From a checkpoint of a small mixture-of-experts model trained on Wikipedia.
Size: 13 layers, width 128, vocabulary 12327, 23.3M parameters.
Experts: 96 experts in each of 13 layers, 64 quick GELU neurons an expert, 8 picks a token.
Below are experts of layer 7 (counted from 0) of a mixture-of-experts language model. Rows are named router (the router's row for the expert), up (a neuron's input weights, with its number), down (a neuron's output weights, with its number) and show model dimensions 0-127. Each number is 128 + 24 x the weight over its row's rms, rounded and kept within 0 to 255. Numbers have three digits each.
After each expert's rows: a language model's description of what the expert responds to. This comes from a sample of Wikipedia text that the model never trained on.

# expert 30
router:078078128125158157106124120076123136160162091183144098124153145153091161115142110105158105127144075136163131098109153127177089133098120172120123129105132140129125142162148127133117095135115120118163117113123137109154107140189114165129112101106115110132104084109137130139126074140123171143123126117109131125122110091114116146099156134129129146152146111079127091124145142162154141128156
up2:129108128144153122088086127145173114132136129090119155163089129140093143146138106119067105144130133152143130183150106107139130136144158139147125118176179114099115112105137156167088139137120110127121125097167143115148087096145133110113166104131124113136110093135142135143147122139132139171171107140103149147141110086138173108102127092140112109103095135115118162132101181175101124131109
down2:161127118119110155090122144110101134114104153172161167071137128099149167096107167125122128109171119117126149105143147148102138112137112139151158131090126164070155109122127126142138077088124120105112135094123126149126179162155140135099150105121145136114144116127069119155124155165099181134107117106124154110136131162102112133110131162122108192143120154138106154134129150138148121139156
up3:146127165165140136135160107124159089174105121182118174100110130131120099152133096130113144185105093151126148098098110158123091137155112090150128127083129141146143098122110109154112130099099125128147150080114123114152157141121154126139100120156150106149149132121085123108125094074113096158119075145117137120118159112125170140124177111127112133137164122084113144125120114160108118104114
down3:097083095116102164135148122113165097134091136158142175143095105112133166121108133075141128140145155108105134122128120048127088129166145117148151126075142143119134123114126129156115109138125105128138141126142149099127139091133121117132142155121124131153146162116162101151163099093102104142112105170128131081129136128149172146126105120144138169167100174104131082123097160132142108115117
up4:096130157155176145158132088105093109151108178139139115147115202144133108181096112146113147131100147113161120125165111137149146105159120128100138132147149080118162124128132134140119138143097120136140138126111120133142117110127146111135131106111147140082139116104140175124098086146121176145085128120134132138125143094099129095100125146191147116129149142070181124120089136149125154124115
down4:132103131120099156110136146108153125155106154152099161136086154118105154116137126102124121159114128128155101121097085160116109081133142088119150136105138099141107064151119121103191160110119131168111139133135103121124133138100118139140114121158131124176147168114082179139116091064125093150137139134144120128160121146102121138117142085107112139175130114141085146099091125106104121145128
It responds to: Raw UTF-8 byte pieces of Japanese, Indic and Cyrillic scripts and Polish letters like ł, plus odd consonant fragments in foreign names, e.g. Biał-ł-ozor, B-av-arian.

# expert 43
router:139154115171158139169151138136168104100128169162141134181132161108117126136145096166125103110152127135116112141168086170133129121136162067138129125124127095113112144120116135128122164099162156094115121121171121139142130113084123084166170142112156098137124129153091101127150114115167118143115084071133138126090135118126153112138143129157162131120111179166116115106131160129147120116134
up7:121120124100110061125086105112151160152115121125115117153146121102119105125152152120122154170137098130119111100104131138141119080157151138129103179120118112096128137135111158114132135160158156128190083100130153158122102141137151182122158142144132123140161123138133097074109132122153106161164159153142106139113137120137190138146157129101096102128127135125133117132132091167175132101160
down7:130140155119121146132139124132123136153135132124135155126137132089151126147159157088107124110106116128131125110139167107101100133131135151064122127092127140089095089096124100104100157151098117156110122101129087114074153163146125153121120095089108123035101155115100126116101099098123128122101125147130129158111113099096096124107153141121170153123101100088128144122138138123149133098181
up8:115084170130108108108145137126159188146091119138131141134126147130113122131187127159124099150163101135126123134135113112157142136157147161112127144156125146138098075152178116098101131141072127146145141122165143110139141132189101119118151147166104123097134116143148147091124103128085103126110129112140146150110136100132115134130161110108124181140123134141158132206141097146139106098145
down8:165168129153127126081124135101112123107127143127116139126115132128122116169142149076109127117169193112121136120156101132142096110086118118117124121133099081156088161170098135115122106113079126151124117118113156114094124116138156151114112143123122115117148119086120133132190134139124099147094148153159086159167137123132163159084137125116137135160131124161099099140176136099094101091126
up9:131132109137165151124113141102119123141128169123153109128100121135120131173149103123134113128130123103154125136099103138108127175128124098127128162092155119073125105096075136101118112117156125125144081084156080098142132108111109155128120132124103070104173127140153137143111084089111112117127129115155092115151141116116159113124133099102172123132091141097112149094140146124181136185174
down9:135124109142145116119145147122096102137151146145120112145102080100140104142106096123153171125164099155081131146116141126139134142152155163115115099122111117098118117123105100125118110131127104150108140135173136114203106157108123087091166117090082139147152097132153100158101134161154114079129121101121126133113144129158140105121110138078106152136164163098136148106102145106103126091181
It responds to: Modal and auxiliary verbs (can, would, have, will) before be or been, plus inner word pieces like al-le-viate, Con-ver-ted.

# expert 22
router:172108117121124100125137134152168117093132109150128155138146083101106154190150142184133144117128119199078149128117158155147097104109142116096102124122096131146131101089131114158111135093154100118088163135120134153132104158130110104128125147126134132155104134145134079124112159135148088129129107089103132118102129120127128117169140143063111107111167107109115171125125156136117102133140
up0:138107129089115127121119160103142139145140129133098122162122165135108068167094177081126175140110123138125096147134084125153126114135128081127093117119123113121161151141164078137117133124141120100133137124154099132143133174116148166084150111135108115124138094096121118092129126078161134174119117135131130161115103155143139149154129117128111089133109123124125099197114123156188110112142
down0:125116121126095092086086091133140168107145075173148130122110141117188103125112089118126154121194125104110128152155124111105123089146133137076113153109144125140163125118131168150140064116112114086128145071129111128107146135134126142096147133115132125121091112092113143126117146138134157131142108138116141093096115150151120147112136139132102166070111164133135163106113133155109113114123
up1:112116117114136082105139081132122157129107130097158139135172103152090106114124137097085168106095134111181125144102131111099131128130156167140148157136112088157100128126171171113119128138124126165134109112112147169132160076121053121136113125150136152123115120098113154159145128190148121140102112125132161127154110123119097111095150111128115148157131132081110151141114153113116152147098
down1:146116148155154131142093118128138126138117141128106118130158115110122143144147146154146104132118133151095142140126130152124109120155126150104137131116130118121123159167121090112176207169108121107126150146102133127097117101196131117196123078120124141100150133154123123109147178143138138107124104136158159154123181114154162127114152144176112115150161079135108075079128132105143138117125
up2:159134109144101117130123144117153147143123135144155148074122151116149144169159152138131131160155126116120120108154108124138154162109144150111070151146128143193109098105098137113179130103157160124134137094179142141163134117176152142098133128136138141157129200145101134100107104095082136108148122137137130132136171116113159103103159107116156146102162158141152161141160118155132125118126
down2:135162097103148143139151086119127160158099129139112157119133112111088108144148148131167075106128143134119122126133154122130120109150119106101102123133118144173142111113134131100109151180153087144103135153132150148181160154156137164128131141123092128121129092161062125136119156109115169157155081136149105155101073119102159156109138073134125156093108170127122124128124121141109151116119
It responds to: Common nouns and verbs about war, violence, law and family in narrative text, such as gun, died, Army, son, government.

# expert 57
router:070105140130080092146143122131135122096118103141140101107175116112081135117151095140142151137125105155165180101124135131133116139121123143167138140088085163099114141121136139103124148136127074156111089141086149128102161105139116136101135134094101116121114131110107158123143127130094096119108164118105121115162079123108077151121144143159136106132126139114143141185161148089094132097137
up2:108126120132080154094142114112139102131126154134101155148121110142105056157095154148108080184149115129086109145136142159116087121107163141117112100104158125165120121121116165142114138118136105111144130177153107109116156112141119153142124105140143140123129117173112100104141137104130135124092109119127133173125116145096099122189129141132082120189122150130133198131100129138145123118126
down2:124119138094132119132128127135155111096111165122133159152141095120164148112098124111121123113144121104159104127156109125177157181122116109125141168130132124081126158141104117135150149116169129085149126137123135088092164077135127107128137144118127145136126133098191123129165111092142108149125143132093136161137161162099125097115127151141201129101120116112105094164153176126088082146139
up3:138113133137106111136156162156119125108086127120138148155105143116097080125074112132103112127102125104108152129159122182117133200099095101140102113164139091089135153121106095143098144141163068127154149124121147125167120125148078148155129147122128112138120093157102113121114161156111162149120129100138089127111157150099111145070162126136102155160147136124148122160136122122117134136127
down3:090130147153145082137151142114148130120069106091146120107142135123112116123124117097116148120126105113129097121112142121134144091121108093146106153148154145115087071122082150102159149120117132173120114130105112113084170088099129135158086146131108147117156134112133139161159155145165117099169106133098127147187095114127159110136119137137149092108127118188147126144140126143165097162112
up4:091121130128107074112137125100112146128111173093083161136156107110144120133125175111149088149112132145124116100141127127139146178115140143134127131107138073116113091151137113139085088112139136143163125124121099124124154108163135128122138153138164141136137125152124208109135107117137160148112129125144159144126117091148134105182139134141111124195161117156139090177106144145134175128123
down4:145151129106147150121140122116165140134153168151137168159116124142161134095122180098131103127123139105121137116134119122178143149144108146143134168113129158134140085104142108118139132153156137121132129139123134100161169102121157101148122152130120131146111160089130121117143110066121073168137138125162158107149182167101128115099138190139172114107138092105122090118099140150070132146112
It responds to: Commas, and, semicolons and closing parentheses joining list items, plus characters in Arabic, Tamil, Greek or Devanagari script, such as Wales and Cornwall.

# expert 47
router:151152127075167137129097141122165105095160125122145117118124141117117132112094137139122121141163124106168177098118116079067113135092127126134125134117088131133134083114164149110126148168131173142084092083104129080125096142153101138082177165141146136133134144110157101144125167144125112117108125110162114151137159119133163145121125129121156113092116109108092122108132109134150158095138
up16:116145139133109194135107104115120113105127143122140110105111128143118162075170142137118139182141153121149113145073092126112119117113126142147124117130131124161107122137133126090129126142074086099130112164128096106134135132151132155133122129118098115140161137133131154100092094128093110126114131137152121104131126155103146156125145086212119122149155115131145160095149161152152184183155
down16:149126134138112119100193142108108155155124123128144106080157097152183132124109123173124148126132117148101086122160145145172167111187121103133162114101126136097142116156087123132114123124121096170112143131133151149171150124079123128139097164131123139123125098099126085127084138129155141106171133131098131109138104102152103172121128161074153127114116103154134127139114107112123102119110
up17:090104168129132166119152187134101132120123112140105121124108175130131116097101111148141182174140111116146126122161152134167164182120099110133139115109140142111108112121132139159127130132139117118162128116154086083162109120142174150111102159117164185150160081106151160108114115139096129138176122146124135093147134117151154140155090121104117130152109105103105131164092137129118111122140
down17:139133137113155150125156139139116129122135127170124110122181143137138137104130124155097130117130136134106145159151125129133131123115122107163128137085141127095152088128079120119109162166121116183113135114163129108251112112130103113154118157108124149145141115105122128134110131141111128086167085119153126132095160103138167183100109092135115145141110088101150140103122108119129107125120
up18:082123140122129115122144139095129141123153111176126134119137140174112081115121071101175155156124123087155133103136108118148132116131116106156091092125152141108082114138129189133080129130096114145138130099121108076169087172126104131131101153108148160114162106139125133119102127108120117110125112129157154125143153111123152155133117081161128137132163094141139192106098103145135113117139
down18:111133144092169135132126096131124132081161115173167107106173141122140101128109118124117115123086103105141179099141142124145137121115156094121147147116107144127122130105105159102085155179129135165119133074160128137209113133125102111143161118131140153162091127127144152166118154105112104109163117083134127131125142064134130136126092117135147099156104125105104124129134130132168144118108
It responds to: Verbs and stems about use, operation and establishment, often mid-word, such as used, operating, implementation, established, based, design.

# expert 13
router:160132110131164129130133147113132076132162138134141165128109133133119126165076112167161127140072165108097115090153141106135117130133102123145104102131143123151134146097144110111114099137170157091112179110147144179158083141143124147091162095110128122163158138161136114115145129157114111143133144142112120116087141113129086109134131107153123161123140116053111168122140086146131142135104
up7:140139152121064116173167152130151147134129146110118157159122137146118139129146128150114087156140133121126137108125169137133094178098142144151078144116129163093143140154098147142091114123098091105167143128131139135134142130137153109152132093134104129100203144134164140150091080119134189151126117145136149126137134144107129146147125102082154124108138065135145112124138085119113139119154
down7:133149130152106124141081136147154108151153103122102116138160110138105184115119147156119172092125129183102100164123165109172152141094153107139152089127073120105111098152147143105113103123121114107183144144172116166138134102139109102159138143119126115111123147127121124084125094118145152140117116093087096156169117157098129120109120111120086119130104143157118108156102139100160156124139
up8:140124151119142134131163174138105152111131124172127141094156112099168119145131162092148157090135127129118126142142104106175102140167096134140099148095158115164106102158131155107090087134123105138133146112119102123142116139153114127158137121143130122127091109145119088121130115082160154138143139138185114095173097085152169109120130127143165112134085102114138104139132091096125112087178
down8:082144145165116102160105115113131166156099131139116160137068122147129142162122148110118113138133146107153140110119132087121066150119132121118085137095150124087146115160121143140160125163105143162144139169127124083157109167127118141080145114169137140128135122164136135134125144111122101151143077166101152134164111140137153125105202130116104129131179150146104135160117122147115106125126
up9:099126114106118150129123127142117091153146100107142138118092130161125128134147126133126130162147158128104150105153149105128115131174139131122129084097146173115122117169130148110127146078111109119158131150124105109140136112153117164127088155136095149109128120145102152110116192153128151091157113120100161121123104111121093150125195090132129188169119133078136174144090146104116152092158
down9:098117126109112126141141132136087130152146137150149111135145105123175165091120181113108094098132134137130171092125156153132105121142098115085125105156090135121156149127102111142145108159113135105166103153157135157083146173151102137097125133118155130144127119136148112110132114145112164128121131131139150097080124176102120057123128099081138095126089148120168121132165070127124148129121
It responds to: Label nouns in infoboxes, taxonomy lists and tables (Species, Parent, Total, Rank), plus some name fragments like D-aph-ne.

# expert 6
router:160124147128158174121132129112131129138103093133166121109139133144120103143162120116141085127102140138092093116165156102091116132134113140144064102104107155122054180104113105103116126073114152102141144136170140125113147106121107122110129142137112135075157129090102161140142122089133110107106136076118085144102131120132119088114160126128111158116137108136091130133127097156098162122125
up18:165092144133139124156164138153086137127121133117099109151118117146100100161116084107120156147174097120112163113142152146140106154126149091199122137115162125126127128112112105109108162128157121109143098088112107110138090124183134186132155144166111116163161109157110154093078157137140123163094107130132098114108100114129148127146150099121131108113092121132133177132131132129102126104140
down18:173125124107122153118138156157127137106131145118141112129138153120107106119136133163126138143154095091128126171110143099088141125162133118093159146112155097185121109160127150155136184103105131137114125073144193104148169129136120141171171142119146080147127127130153128131161108112145162148115166181136124126119144177135129130120070145141150162139122123133129153085106139127145112114159
up19:147107134109139085104139122128178133135144131098146128095118157130181168147125140184111130137127151120120153141144113158110139160153120159137130186115117098116154117107114119103133101124087093147094159070107118156178148111158104141138151158101136142130137128169111125114141100143112111098124159125142118107122144169128104092102092139170152175123152128099145158144093111162143151103119
down19:155153099146106135129124138118135115140107149107087146147163083114098078135141119118122137109120174123115118136142121134121090111097131093110124154104123125159090129135191086135130099156119097139126154137131095115198119120113099169172139100098127124093139137133114120147134104107135147116094092111112120136123167126106118119129191126145130183160105154153094152137105102115146181114142
up20:154148113096146094118113098134137092135137125121107115118097167126128159099100150154136171114122133127133139135111106122142154080167133093149139147123101090113150135136126119113101123122144119128088133144163129177153100144132168125181167079096105114107130130143129155166106146154069143163142138154101121114105164112136124136140123152113170132098128173141153174130098162142135081106094
down20:106103102127159063142119131174148117148129116123118114122146131117118119073078116132154170156154155140145151113145133124121124130108144150130106145159153117145109181185125136158193094126130099126132157141127138131077134131127124123128136101137143123100100159131122154054149162098124128121157116109133122126129102128122142147138051125129114069112105114144149122162121134140098111140128
It responds to: Short vowel-consonant pieces early in capitalized names and words, often after an initial capital letter, e.g. J-et, H-en-ry, D-ong, Holl-end-orfer.

# expert 50
router:145137138163139095118131158122101133146123094140124118135126114177117120148143169091119125133083145143088099129146105142108108126107101176162063084129124139095096193127157129105120113126115138115118107083134135139107174145164116095116112131162148100123151118090069120134164147120152123163080134143156118168133143143088124086121137131125123118125127100155139118153134146102112112093122
up2:090151152158129125072084137099119170130107131133157073142086111138131149110170098154133109202100115114138126189126096123110151145128129142108137113152160098147116134107110118113122132155161131125129139114127099127163143149092080143143112132143120163115109134136098112109119121125141101101138119102147143080114121114145169122091155157125157106122118155127094131139109129125150165189149
down2:082116125153119126142172130157176133115149157169159081144118185128141129151158087113173104099139092142120117134120171129139118142160139139130142158109131176094136163130146125110143080128105157144151136136117163142116102152155140146164104121135113158088138169143138126130135110135114158126112121120126091129131137121131140161095110126116196144130153105190140096137114129118087140148105
up3:119143117109078124132121092141164135112118161106136152143147136125145130189118128133136112114163123151104156094135133122128078142137101131155109074097148101128144123135113104122111105101087088163110132076125117115120106136137164122150158105172173141142155141121136148134131101133096156100119133138130124115163186157111135116142124145117169146156169097132122114108059147144169119119166
down3:098133110120142132089162134160104183062143190099170134153148115142141159142156131120149147111129131136132151116155123105094130136158075145140126102156149129122124141151121135139120152151134106124167142133127156094078133137150099099102128109155135148105124104113099105116127116105151122161099096150088160104159130174110099086130164100130113105141104099143131109095140121125123134092170
up4:129119143125133110151119176133099125060106097090131154170118089119128125145146163158109126162079128110147146157137127160139144120138155126146136107110101116136082143127105136135098135125167152135103127126153098103154078136176100169166174156091138143098127120183130133081126126113108113150124089090144137105158139152158122085159125096161113112133125122128110132137126142127117159148112
down4:112141120147144143111166147124110153094128119113167145134127120134142151107110145179125139135169162138110137101128111139106161157123138110127170148129128121162132087164093119115127161173124134171151124072129126117083119135066138133136099123072125140148173139152173129126083142127146150134138118104145094131128161107118143105124144151126159165157084126159153187173121153126131107137117
It responds to: Pieces of song, album, film and book titles, often in quotes or tables, such as H-airs-pray, You, On, As, Way, closing quotes.

# expert 41
router:135159183124138102136111119117146125107164093108093092121132126129139128127130162147145169134173152137097156147101131113136136096134134176200141155114143120090141122161164102096166176114139120167095145117129134135105106145131140136095115157125107099096183136163138134099093140155138123091143095114130141114151139109145137127139125098138149104108137144139103164092146104088087147142102
up16:111131117087100121135109153066143140163119139110099171089115147140150129178075137141113071129109092133169116167134155124115125123134109135116120105129137098132147076100126132142100134105145131104100143145148093119132126131160120166125120074130099106113115132186107124126133139132110076135114079128128116148081153114152125087158117092150127143143118131121086128163138122123157099107115
down16:123129086098122123153118116106105127122108119101179157146128131153110171129141112101115101097095098136152141078123144109084126142099131083133092168120086134100147092131161137134123138115145176155127115119125152115120147061127144122134168104129171138142085146150109150118164124155146118121134132084134083163139115139121125077134155105130148117123147106151156072156139139156159145136128
up17:104107133128139093114119100195140146142149140125094120123125148083067111164140130130146132082108123117142078100108129135119080138143124123132138104168138140125088114107107161138125121080158092132117117132108137118143127127112088125152161118155139149126101078168095140160108144161148106157139118139126139172105137151151141108146103113125103082123184130122125123139119142202127112148123
down17:143130142112130132134131151133115133169096128089164157127106126151140103092127144135165122105073128165120123189138127117113139107111143119057149119105118129146133157135125101131118084130106138130127138130169136159137136163158173114135149161107139138121106141132108079152119115084112151175118102099134146074133123146115108100126110170113148147121093131150167077104135080125147104108093
up18:142171107117094142126125096058110139118125178157172139103145093124133129111120128145096108157153119109155098150141134166157116122148179136145138107143124121162122098119109150130140110106123092130116132178131101099125137104124105155146116124129135123159126108159135141111115137149136176149053075113099137088132142157145131105138163142109136120137092133087147156126122176088120117098133
down18:114168144183114139136124095150124131129131131130113108153108084116107107137122153130110160092145128115055124127147121113151138164123090194121128125122142122146122119129115138167103099110100146161090065108129090132120158099136136181107132160115137112141143129088139107139098121117177134132175153134123137111144109133128151102095181139132103090124095130167116098150124096126126145117097
It responds to: Forms of be, been, became, born, known, named and adverbs like widely or commonly in biographical and descriptive sentences.

# expert 15
router:115126132114143165108117103086080137103113146091142132102115131121158131062104106124106121140117131159142127189143112121103143098115140118112114125163108122146102153099080130119125126104157159128144105159167076166125128104079127105153147129112116119142092171158105176126149117108142137129129089123146107103064105139134135084121138114137085124125101131154105101143124158136104097107136
up16:120164165101158167179162113144108134119116136117131153127159121145140135155114108109150124153158133133097148132123121179137134139142098207115140111126119123113123128136173082126157154083123111116126147155093128106131127111166121143136159131117110120119136109179139154133136136158101182126108127187149150129158134130105153103124112115157124140176111103097102123139143109182089122083131
down16:120142161144124123091101125094111097159132171147149141154122128100152144064114121175171144144114154154128096136114174151141123091087115070138089115149160154112144109117111142097110117092146121125140113162165138143160100127118159128080112128106143150102130138108121110112148122149094153109138140130128124136102116078143133091153181155118150138121122141153140113164108124155181149139133
up17:136121112116111155127149093085090172128113123120127126150111122124127130137143113111108135141174116131083139109160065106118133156148137215119099123115142135118122146127172114123141137143105086146158112133124139127114092131141114202150121170126104157083127102103118148110115105104135145113101179168131119102150120107147156141113150100122132107167105132148160146114138165114153167115129
down17:144168145125117114086146103153100167117100144129164107132171150104119108095144092133131158146168144113122092112094129121131108107092106120146101129121124156107141151100128119112124077105114134120071091163120121123094121123134134126078141137101154114136152138100119136133140127142140131136177134133144147108100108112130084168163113139167146123202115092159071126125146099108149156146150
up18:125161169101094109101118098130155107127113093118129101105121135111161136144111112140115121112125137152163090133118125097135151152154162153143152146132105097144131114152098138092140188170099156141137150150150144141117136094143086110128137078077095193108148140097110120117101119161087138118132137145066143129128113105099100142105134140143108120127171130148100142145130117130116190140141
down18:160115163143144139120119124141122123106148118131116128121163088128134100131160123081174135096176133111115133122117143129141138135148113151125139136114143130111128195146141113138154052140104144063121124098115176098029084163135163145095114132163112146143121120147147110134114156128104136134148152153109094119138147126116136113105130106131138156137155093132126124118135116090141103120101
It responds to: Lowercase syllable pieces in the middle of words and names, often before a vowel, such as Bul-let, Sap-por-o, Ag-end-a.

# expert 17
router:163090107149149077171104132087132174084170084110109111145174117155124140136149158163111115139101120123109107142092164108147120136116171135124129152097123142127149125101105084129112139125153162101111129108097111153119119113156148151144129110112139077148111157169140091114140160132142139135103097152143114107104111130154107125158094133086104115086125148113151158104119146160136121094100
up1:131091122161112170118109157111165167131123135117149159080107127133124088151126146128109114175125088113148101115139156129147136093156096102126103116152121175117112095113113119118149165073107143192115160159134101135139111121115143150176112153110148107131109143164092137102149118133072172100142130112139162112166144126090132126117142161109101138134137116102140167139136147153134102132136
down1:153169171120156157153124166104099107102148155126117120134136150104112106160121116123129177096109114067117111124099125128118132113089071144155095113118146128121107122133166135152171126123126172137160124130128128158093123101115117174117169090151129131162123110115118143129111154113143176143106151156135122095103157113113104162101167105135123159127080184121150135130128127113166152147138
up2:079187138101122128146115101155170151135116113110102133116118096114122115089104142136166114122186140152127176145154153109132099139152158118133132095125130143072088111117118136168130122150125107186124133135128123134135124095110124112150142107151154154117082136133151123105135105116162162123098102099120172134082111129120088123137130118135107161144130130138099103114151085061123132096135
down2:154132124134103130148105156132128121159172130117129133143116064132097111125146157117124121121146118080098100170130106132074094142125119099126162158163140125141099137155131102144097122130113146107081116115158133115181094072098155120146109171126124150072089144134144124148139134119109115110131156097117148144121164137139163122164131125156149111142175148131176136123166132137129112144076
up3:176100100094102112111116132125067046107149113063171106120128113107112131141127144140114115148123123122128167121152106129127086144093152146115127146170155122098082132137121127091118125127089112098140160132155119132138145092130136133144114130138149118132112155161137123137138124140137167143154110122114131160105138118102110089084145166106126124159118179075144163148108144152127109150117
down3:085140110130116130101102129153102131127130071115100160115139107116107101089081161127123102137144165138121151101099102158106117152131077144095114103131125097159105136137138148142126116159143117177136129112102117126086096142137122127150109106151140094150124118119159106119180161093130125096148160099112146136144099128117153110112146078160131144139130100139112133098169141119069190107124
It responds to: Everyday nouns and adjectives after the, a or his in running prose, such as home, back, danger, distance, materials, blood.

# expert 1
router:115139115100177114089126131121125151154146096129148151112127143144138155121115127140144125098149119141160130154145177096100192122103134136134113129133096115062112164097137149124146130092157161087104075154162152141111162086109122101105112132127132141100086125130143146120147179148167110116146137111137120143092107082110105067156154094120111092136120123145109126139129157102126114125133
up0:126154133131157138111121130095110154160109115155099161136125144130105147133131102138144151094131077110145121098129053145098129117164140102127122123110085141100130121109126117119170165136107131124114111102145095141134145111115118141130138118179140144110138117102133182131122098128122097109133106117130131134109180145119176101037189132108120144141131143117106103140127076159159159115136
down0:146135159131141092146138159139112114103173113142121118133123110148128119107121178068155141136121140161162122086116142124165142136113159144165186114102106141177142132112130173149118146123119153063128128083080125144048107170126109131113140146131120110165120135132091112167117156114149104140101122142122129112144105126091129140151138116137134135162096124150156135135153107126125101108098
up1:106156111133083145095149136106117165143087112107101184110171141171139089144125088102147155136096154122112163092134138101124138143181130062125116084086114131136136136158118154139134138159139107152086119136157120111129107127104139125138122163132149127136132140112114170109136123132158158102097111178139123143129129124081130119093179089139108157148136155140095139133144106137116141100126
down1:082083119084121155139145127144137090146167126126136117168139159084143135122123102152095161107091126119132092170156130118138108127138142088122150106107117138141149099146155117131147123134144145178157132112121146122180098144144151124151131111123143117116115124141078087117092082141126129088102132143155124100129163135064092106137107130124122144116097128138167133146064117160148113117163
up2:097098139156146139178128121115175108095155104106170113161112087102109120116171165102089108115146119111120082164156138119141113144094145117107138143114123130151082116168129084136104132124082132121134110131147110095143179130147099134129157138149119144110139109163100122094130141102112099178131148112145140120125086152128113150085118146110124122172134171129135111149108103132139100128179
down2:166198145131151126138150071144126120107118141150077099145179156111116138112116086150138101128098094120121115094111134175132134096123100106120120123105106131110142148129119081128144110157154130104108192145134124137125100136150161077139136143106125150123150114107134102166113126118092134110145144121128104114111151112138135102141170164136138158081164123150114125092182110118108148107110
It responds to: Word-final suffixes closing proper names (Idim-ion, Ash-ken-azi, Escal-ier) and capitalized modifiers in institution names such as Royal, Liberal, General.

# expert 51
router:098180133141098148074156093114106125145102084124145134123171134111137123118154136117165132108140109128164111132087121158113129194130097167107088138078095163139112148128145153117112102126145148155135147126134123119141107101138128114131106124169104169148138111120161125099151099096100133147107128134135132164151136115068130130129117112123168183151141096133151125171158144120101154103129
up3:149109131149136108120138172131166117116123154132131143142158138151098118137128112130128096132116101133128137113182128130187101147164128091149125146107113119178074132165061140100159128144126129099150125094106139126128136129136168110158147150136161134135173124108133105058094141126118133134135098132150122145122094124134164108162152135105154142113145107120161151148095173089119102107178
down3:097162122148128117150148120139145109120115064146088111141132133179142115109126117164101107118123135129140116176100112172120144105157174135069160142104126161125136144106156138143127110178095146099112130116119155132148114148163112133146185121083084123110109138134133129128133124104149111151123126203146180113106115127117141156157157144101128092110130118127093125128168121114102102123113
up4:141128141087118133091117113106182138097099150141093095122122124100163150157138098154105097131131104138140116123157164115143109166121115100142079128105096086109125103120112124126122120110139149176121130121137123108146093136123089100151131120184158169152125083136157121158120132140066088135139123116125121108140155112110162135101076160157137136124109156148116146163085121104132089143156
down4:147146130124133089133124107130119120120113098126138096089123122144137154120123121136166156149159161094169094161068105152145142084128140162109137097115148127147166139152123125083150140138154093115141109131111159155154127158132155099131128146082097115153145113130109164113155181093156088114142150171141168148147129169114117165087128132140141169134168110116121133115093127115102097155105
up5:118129120090117139130153159118131149140179154108159117169120088141112131153133112137131119140123107139161113109140126092090142112126149158123102128074104144101117123098138106122133119116127080131076186105132122112140152106137116179112102115160116144112142133124082128137124148139202155159147112130164133106131122134165146064129136129103144117162104075140113143151141147099175151106132
down5:177119135114149133162093178144106135102148145129127154168112099150138095152141128170081129192123152125099149100167140132116106145134149105197156105155153149132103125142079107153115156101141189092135111116122167094109142106135117153133098139141113120110123130167126130134111135138130134111148115118102100092125125110155150115108128120146108108141141172136167102134142143155096142165134
It responds to: Digits within numbers and times, month names after a day number, and Chinese or Japanese characters in names and titles, such as 3:45, July.

# expert 8
router:089127143126135092133114107154123101158150111116131076093089115158140126151136127103150151129120135116105132176161111144127168111126132140140133130141152139072108168104141174089159116141115135125176089133143159168107138079162131089110079138127092103146121154099136124135125152115098169105143130121127154138156095122085121134111132124128125098110163171184160129125156163127118122136132
up0:135135122114106124100136141132139143139136098126114182147167132135086153152131137088121107117107142110168111139122109110163109137109157122160141164147091107139140114148159120131130103134139169124094111063152129157135128182117176153108131122111144086130117093103140122163122138121122083180145104162094067092122148149156135146159102156168155136165125127136138106154125118117137105094107
down0:143131117135143166152149128122105158147110147103081126070141114111139099118108148152142121155113126136130119115119129138092129113139099120098122125100139128154143113135100157133137154137139068158158130110135099094063149118152117153183114113114119128125112146131089145063150170133140152082085164128135147147161065135126097104126164103128098137141177117111139100121133109118124157132155
up1:119126134126137136141079107129126171139129151124100093126141191082140121112137115161133100104103099106185135103137132130103173157121140113121076142116137156116110141167115124120121147143101124121157142169124131144142109073128068115188159144147134125142121137157154144071103144153133131080147133119121122147100098087093135103137116101140162139128136152136151101161131109158115103130145
down1:139133103109131129099176115134124122149139090137120114144073135132154153140131151087162118112123116162113134168078172118165079126138149123111139122111110114131105142107126114121100043102133166137087162151107113159088095180134139130105131112109154086124135124127091113135101100118120098124131097113130128118130163111157151126142117160088162118106099112157105101125137123118094097129106
up2:180129128111063126119145132127121146148117145114130155133116158114140137136115120110074114125076088110186103093145092111107101125141103096143126153094142113113127118113142121117095075148148129135141131096149079149166173169136142147133104161137145128177126113129105161123137116121116103157105148125177115073106165132165139116136168126126140151136152125139139153128107137128151144077122
down2:108115167112118121159109123157099134169101091118129113108108101111109133163083134122167114101138152137102132126117115103132104158127117175114123142146135122095124158139159191118161110131143125123185117131104138188077107144149106139100135149162104120126122148146159116116175120127127164072118131150132142134174109129112105151105085111119133116116152146190133108083149121125136134139154
It responds to: Common English given names and name endings in people lists and credits, such as John, George, Patricia, plus commas after names or places.